From a checkpoint of a small mixture-of-experts model trained on Wikipedia.
Size: 10 layers, width 256, vocabulary 27483, 120M parameters.
Experts: 256 experts in each of 7 layers, 96 squared ReLU neurons an expert, 6 picks a token, a sigmoid router, a shared expert of 192 neurons.
Below are experts of layer 5 (counted from 0) of a mixture-of-experts language model. Rows are named router (the router's row for the expert) and show model dimensions 0-127. Each number is 128 + 24 x the weight over its row's rms, rounded and kept within 0 to 255. Numbers have three digits each.
After each expert's rows: "comes after" lists some tokens at least twice as common just before its tokens as in all text; "mostly gets" lists some tokens that are sent to it at least half of the time. This comes from a sample of Wikipedia text that the model never trained on. Tokens count by the router's weight.

# expert 72
router:125109115083126083145109191159110156115122150116102123121177146121120083120099148148117120118136127134117136116127108129154138163121102117131127148144158119185125131151139102101137107154104158136150146108153143108114126124101118139084156158097146101158140172157127119126143126103131166144143113140134051134113082158155165092149133151112115101142150138130066123134146129073097093116137
comes after: "was ", "were ", "be ", "is ", "been ", "also "
mostly gets: "published ", "announced ", "made ", "produced ", "received ", "released "

# expert 241
router:168113137117096078146126146129146127108133141102099128119189145113068111113079138156119150140179131122085137151068118096121122147119113090136119133122120135174080135160106111115131128167145162133099135099138151151120115166094136141099173157115135112139162139181130170130128137099106127125127131115100135134131132119166165121123166119128127112120177122128122117154142155094122082089156
comes after: "to ", "was ", "he ", "and ", "were ", "who "
mostly gets: "left ", "returned ", "leaving ", "moved ", "sent ", "leave "

# expert 67
router:157111110148135121124131189156115111165129130106121095115187146122112110135114131146144173125153113160126122108077130101144094145135118100161090125117140139156100125150118106091157140181121152117113141106136135151114110132139136148113200174125125059123165164170145148138110120109130157094120086124114118104150158153148146108102125158133115107124115139118129135111108148116118112089135
comes after: "to ", "he ", "who ", "He ", "and ", "also "
mostly gets: "make ", "worked ", "began ", "took ", "went ", "returned "

# expert 103
router:140138130103111111143103169144138105150139139101111103087152134126121101128107113173113126122124123130078150137093104133123130144123126140155128124136152136166097089148106094096160100107128128126096131135130130121116111201144149114129172162093145095135118135178149170130158116121137132140127089129114106117095146114109196079146137110099165113111158144158086111113092113079151107116132
comes after: "the ", "a ", "was ", "an ", "s ", "as "
mostly gets: "government ", "public ", "appointed ", "elected ", "Republican ", "military "

# expert 157
router:123121139148139119166141154176113118192179155112108125113188129109108109120073118142120129129171149130088126121098142100098125108096118101124106113103115120150103109112134119116114110145142166155133120106132163140145136189125153093132128122127138111166146149153178141123147130174139202129118120119117135120176119147126145114149131153112127172139147099105124155139153132138096099098131
comes after: ". ", "\n\n", ", ", "However", "According ", "died "
mostly gets: "until ", "before ", "After ", "In ", "However", "During "

# expert 226
router:149128125130099094136151173166175136186126143127107093110128153101141085118131149144132132105164143117114145119102157105117129123104128078158094140135144110149129145140106124124141104108157143126116115109127151151119110136149121122068156171110112113184121163142137134118142120135088151130107106116127114118114127188158161109112134117107129137108163110106118142086144112103103133137133
comes after: "| ", "; ", "(", "201", "–", "200"
mostly gets: "1", "3", "2", "10", "12", "11"

# expert 250
router:125191164107125092119161191131161137157122127089128123113149122111139125109115129147098179114153128129087159116100115136143122117112153096166082118099113141139126099127108126143145116127147154116131114123155144150157096158158166110078156171118159096131181155166164141115143127097084148158110120106158110114136125173133124113151149163129114166111134136144114141114144145123137098137154
comes after: "| ", ",", ".", "; ", "(", "–"
mostly gets: "more ", "More ", "too ", "better ", "50", "higher "

# expert 219
router:143150102152125134150128141143134132144158142091127078106107129129112125128119121144164174122116158160088152152118155099140115154124135106109123146119121078142097152134148100137165071107118143141117119127132139150127136176138124131078189139116141107137121131164154140106152142135120161176088095134137065132132123131117114127124145151122123151116155133132079160129134139107128097115112
comes after: ".", "==", "===", "s", "ed", "ing"
mostly gets: "\". ", ".\" ", "). ", "'. ", ". "

# expert 215
router:124125141119117117150159172189136147129106148092085094150164134090145099130120128144146134114110138160094146144094109150135111151103112124147106164126136141103082124141108099112099150119099114133118122082136146145117125151141150108075138140068152079140142106137138140103127150103117186166095106115080102127125101167103153151116120118111158119126173109142088128115119168137120090114158
comes after: "| ", "(", ": ", "C", "V", "M"
mostly gets: "USA ", "TV ", "T ", "ENG ", "P ", "G "

# expert 249
router:094126150137106095153144174126151146108125200113089112064178161095127119123115143153154140120136145148114148119136117098142128160115124121165129090116169120185105112103152122131144121146124158155085137114140145157113101175088146124134148134079138086134156118162149123139176116099149119142131108112131116086117123153127143140165152173155185158102157143140110124148128128081140086089171
comes after: "a ", "the ", "his ", "an ", "The ", "s "
mostly gets: "English ", "new ", "original ", "full ", "young ", "modern "

# expert 99
router:134136109119151106101138199150147130132147138092143149107160112102101101169103126159141122117135146127113152143099115147158105141107122126124123132114145147134116097149118115142151109139133189127134128107149104103136080191115102113100164170125173093146126126164132164130130128146141144151098124088105116089092099110115131088132174133113122126095120114140151131102110126120105099114098
comes after: "the ", "of ", "-", "and ", "s ", "a "
mostly gets: "treatment ", "marriage ", "construction ", "inhib", "explo", "terror"

# expert 73
router:140169123115108097140131196158167127196150148108112097098150147111165078123117123167115113141170127107092142111106135139106121147148140102141120140114135103127137123126068134087149106154130129135110132116128160140111113140137130138095165174104130111158120157155139157128150135122092193127141096119123144079107120180129171110135120159131096152136171133138139131089133137116122122150139
comes after: "| ", "; ", "(", ": ", "N ", "$"
mostly gets: "53", "12", "10", "15", "13", "84"

# expert 130
router:153156146144120085159142175175170151129121133126107150093143124101121086131094098157119128149141167144089138132117129132132149159119102101125096141084116128126114136153172110100133132179117134160150162084162133152102109118111113115122164164150113112138154120153118125158137137109113142133114111160130097116111110160125144088129169158153117197161138095111114133112108132104135113110122
comes after: "the ", "The ", "and ", "which ", "a ", "is "
mostly gets: "version ", "consists ", "contains ", "entrance ", "portion ", "consisting "

# expert 98
router:135151161166124120117188151129108109126117161113104146132165149114147100153133136131135124129159135112113132102103127114144140167095096107100111127137090149196120121122130114103143108121132159130133161137135185162128107181128113154066141155106154078170128136157128149124126111143108152110137123098111100094110092117145151127151111143095140160090141153141099141061169117108123109082157
comes after: "the ", "a ", "The ", "(", "2", "1"
mostly gets: "second ", "third ", "nd ", "Second ", "fourth ", "Third "

# expert 243
router:130127124095091100142183190184162158170112148115093101144126134096126094114119140144108134158130174100125121156055116118120130153150137112108112127117139130133121115116142135144147181131118107113100112131115159150120119160113105109117135172116109088134147122130154125122129110092120158145114109122143110098135117165134151154133126130123159143096148137139139130104106141119128100139122
comes after: "| ", ".", "–", ":", ",", "-"
mostly gets: "10 ", "20 ", "13 ", "18 ", "14 ", "15 "

# expert 179
router:144153154106132117130166151110123113150160157114090110127128102112144114139107134127162137140131153129100127092093094139165096160125129118136071101135116129170077156123115164107172120137126142171114130116145105171095136136139145129135121184053162121147131140145123112151179159108132168128103136120127122147117097125134161083144123158085126149103163138130088136104165143134131113090152
comes after: "| ", ", ", "was ", "the ", " ", "("
mostly gets: "then ", "New ", "now ", "often ", "still ", "originally "

# expert 66
router:144130141153073126149137141149157090139164144115071102109189111094085090129113122148123146162143124131104182101089105123165088147121102095115156154099141121156129155113133125109132126126105137151139141112134159140105093149127143135119158162111126102166135160157136139117138156112139173160128107114118132121149105145132151117168156139112138137134125167149117160094159171090133095115088
comes after: "- ", ": ", "of ", "= ", "\"", "-"
mostly gets: "Kan", "Kab", "Kat", "At", "Sat", "Kl"

# expert 107
router:133147151128153092148143150147131149142133167124112142079139166122131098162133135143134107156145135128089134116096126141158111140154152119126091131118083128139105103102145154128175150135134126184130153087151121166108142143115136122128154150102131109135183180136125147150153095104147139151144104160138121123145116162161153088133183118157115150131149127139103141136116113131133095150174
comes after: "the ", "a ", "The ", "s ", "was ", "his "
mostly gets: "city ", "village ", "north ", "located ", "east ", "south "

# expert 216
router:166130123118104135154136218142150104141155158131102116117144126125123104105139124154124117114178118120127122135131144100128119151116129113134118121142146134167120115139135121118136142152150162165108124130150136142129108124123161119099167140118126084130148157133146147110127153101094170125115086098132114119141121131136141126114131128147142108132125109120111161123127107079086101140122
comes after: "- ", "• ", "201", "200", "See ", "("
mostly gets: "Coordinates", "also", "Website", "Genus", "Born", "Total"

# expert 213
router:131135117125116122153118131143132136134169207094093090097127110141113139113085146156148193101120159157096167148129135097121115173128158127118113172140125093117095153140129092111155108107140150142115119105134128129147110167118121120104169111106123101144131109166172162118140120114127182158100106126158110128134132145127133112125153161109115160122153138109072135128126157106131092119132
comes after: ".", "==", "===", "s", "ed", ")."
mostly gets: "\". ", ".\" ", "'. ", "). ", ". ", "\"."

# expert 187
router:136154098124095134157129174108146088167151134084123099111133148125107114155130112144113125142137119139105156128126111134118104137093132098108117142128139137167111117089114116094139128134148133163103153124160146163123134161090137118137143164104125128165129131190144160115145153104122172112169141123091098083115116133126131105118107138147133157132129150152141158090172137072116108118144
comes after: "\n", "|", ")", " ", "|---|---|---|---|---|", "|---|---|---|---|---|---|"
mostly gets: "|---|---|---|---|---|", "|---|---|---|", "|---|---|---|---|", "|---|---|---|---|---|---|", "|---|---|---|---|---|---|---|", "|---|---|"

# expert 120
router:139132116137114134124114230145137147153134190110119116125145120121139092141071133132103177135142115138138179136123074114125098131122136114130140160146126149160082129126119114118131168117128129122083124116125143134123129118106105114139148201124137079161146121168113159113148136105141209089110117119129115116149127128145123126127154131119148130115147105129116137144128122115127094120130
comes after: "| ", "-", "s ", "|", "World ", "==="
mostly gets: "MF ", "Win ", "TKO ", "FW ", "Loss ", "Championships "

# expert 165
router:145117120107120116142134163154130153110173150101096110128129144134109069153111140139136156098101124148113137139139116102124128125140127131145094108136135139138082132097139122109111147111159125135113134093155128121147120169121145112131131158084136081164137128165139151123133148083110227136154119116096105140126112188114150099123128129116138101128137148114093133094134122143151106125126
comes after: "| ", ": ", "\n  ", "New ", "; ", "Al"
mostly gets: "ITA ", "ENG ", "BRA ", "USA ", "CZE ", "SWE "

# expert 124
router:146129103110143101165121177161118119150162190126104142120124108098109115126095125173110126124138146108087133147136118111169101136138138120138105106134150111129087128156139099106108099124110147184138102080153103122125142153109145128097115146091146131184125120143155128150167108123128160124106163124142113105083124146159164082152125136118150147143163099104077144129143131117128095131111
comes after: ", ", "was ", "one ", "due ", ". ", "were "
mostly gets: "replaced ", "against ", "followed ", "eliminated ", "defeated ", "helped "

# expert 253
router:144154140131125105126104144157122141123172155138106134132117144092126128105108130149120180120114152143125148143097124117128139169129117110124120113111130083193123132086120097115135122130141156156149117109146117121126124195119131118074140122117161117174097129131139116145146112100121153140125119142098079122127113137150179153115142136104131174120145143133143178079149152121108098089095
comes after: ". ", ", ", "\n\n", "that ", "of ", "). "
mostly gets: "The ", "this ", "It ", "This ", "such ", "these "

# expert 223
router:149133110112137114160144196140155094125128123120104137114161109093103122115090128159119131098144123133081123134112123130128125154108124102121117151098154163126103143132122108088113155179135130136118141068146122140105096129124123124128141167158120082104146109154111171147108152101123134136114143137107100111102111181152145126161146155155126166123147095108110124125151144121143065092132
comes after: "to ", "and ", "that ", "which ", "can ", "also "
mostly gets: "provide ", "allows ", "takes ", "uses ", "provides ", "effects "

# expert 182
router:119137129115126131118142255134158124149140137117135115123127157120123094118111106139119171091106145143111160145135096110127111133127146126108126111145144132149084123110122101132116144139112142151101112143114150164121107151123126103118145144072130082151155119153123143105132145097122175108126120127134123101152115140132109137130155131120144157123160113131137146117124122121168106115123
comes after: "| ", "|", "No", "201", "–", "200"
mostly gets: "MF ", "Candidate ", "FW ", "Votes ", "Win ", "Loss "

# expert 104
router:143153129139118082134139161160134119158165171092132132102140130132130131137112107168176154167132106142115154133121135128103137150113143132118102138091122132126084127143127100109135130120118131095104143118163153145131136181120160120119201168134142091136125091193139148112174134124116157156102121135117149139122102122119176093145141115138136129131169143136094121109138112097149111112149
comes after: "the ", "National ", "of ", "Party ", "s ", "Communist "
mostly gets: "Council ", "Liberal ", "Senate ", "Minister ", "Legislative ", "Committee "

# expert 207
router:168110126103119110129136141132134116129095179122085095092143143104106103115072128131113148107161148108114138164075103099115102139135132105163145159095155112180083149137129128095126121140129132173118156098147149139112097149107153119133175133138130119155139111163143175103127126122090147145073080066106117120117113153124175139111170160117113122132145122117108139139143155100097124088144
comes after: ". ", ", ", "and ", "|", "to ", "is "
mostly gets: "Starring", "tells ", "finds ", "tries ", "find ", "friends "

# expert 135
router:161171098140113117123119161130144111121167175081087094105123134108119110132102138207138172135126123144123199099129133104144125159149086122148098108135173123147112097088149142103138092154135139155140125119178128126141103166118137122106167150107129111165136144159124122108158125135130165150127102090102107116092116132138146131137135127118123135112172100119120157068140127100121084089126
comes after: "in ", ", ", "of ", "United ", "New ", "("
mostly gets: "States", "York", "England", "France", "China", "India"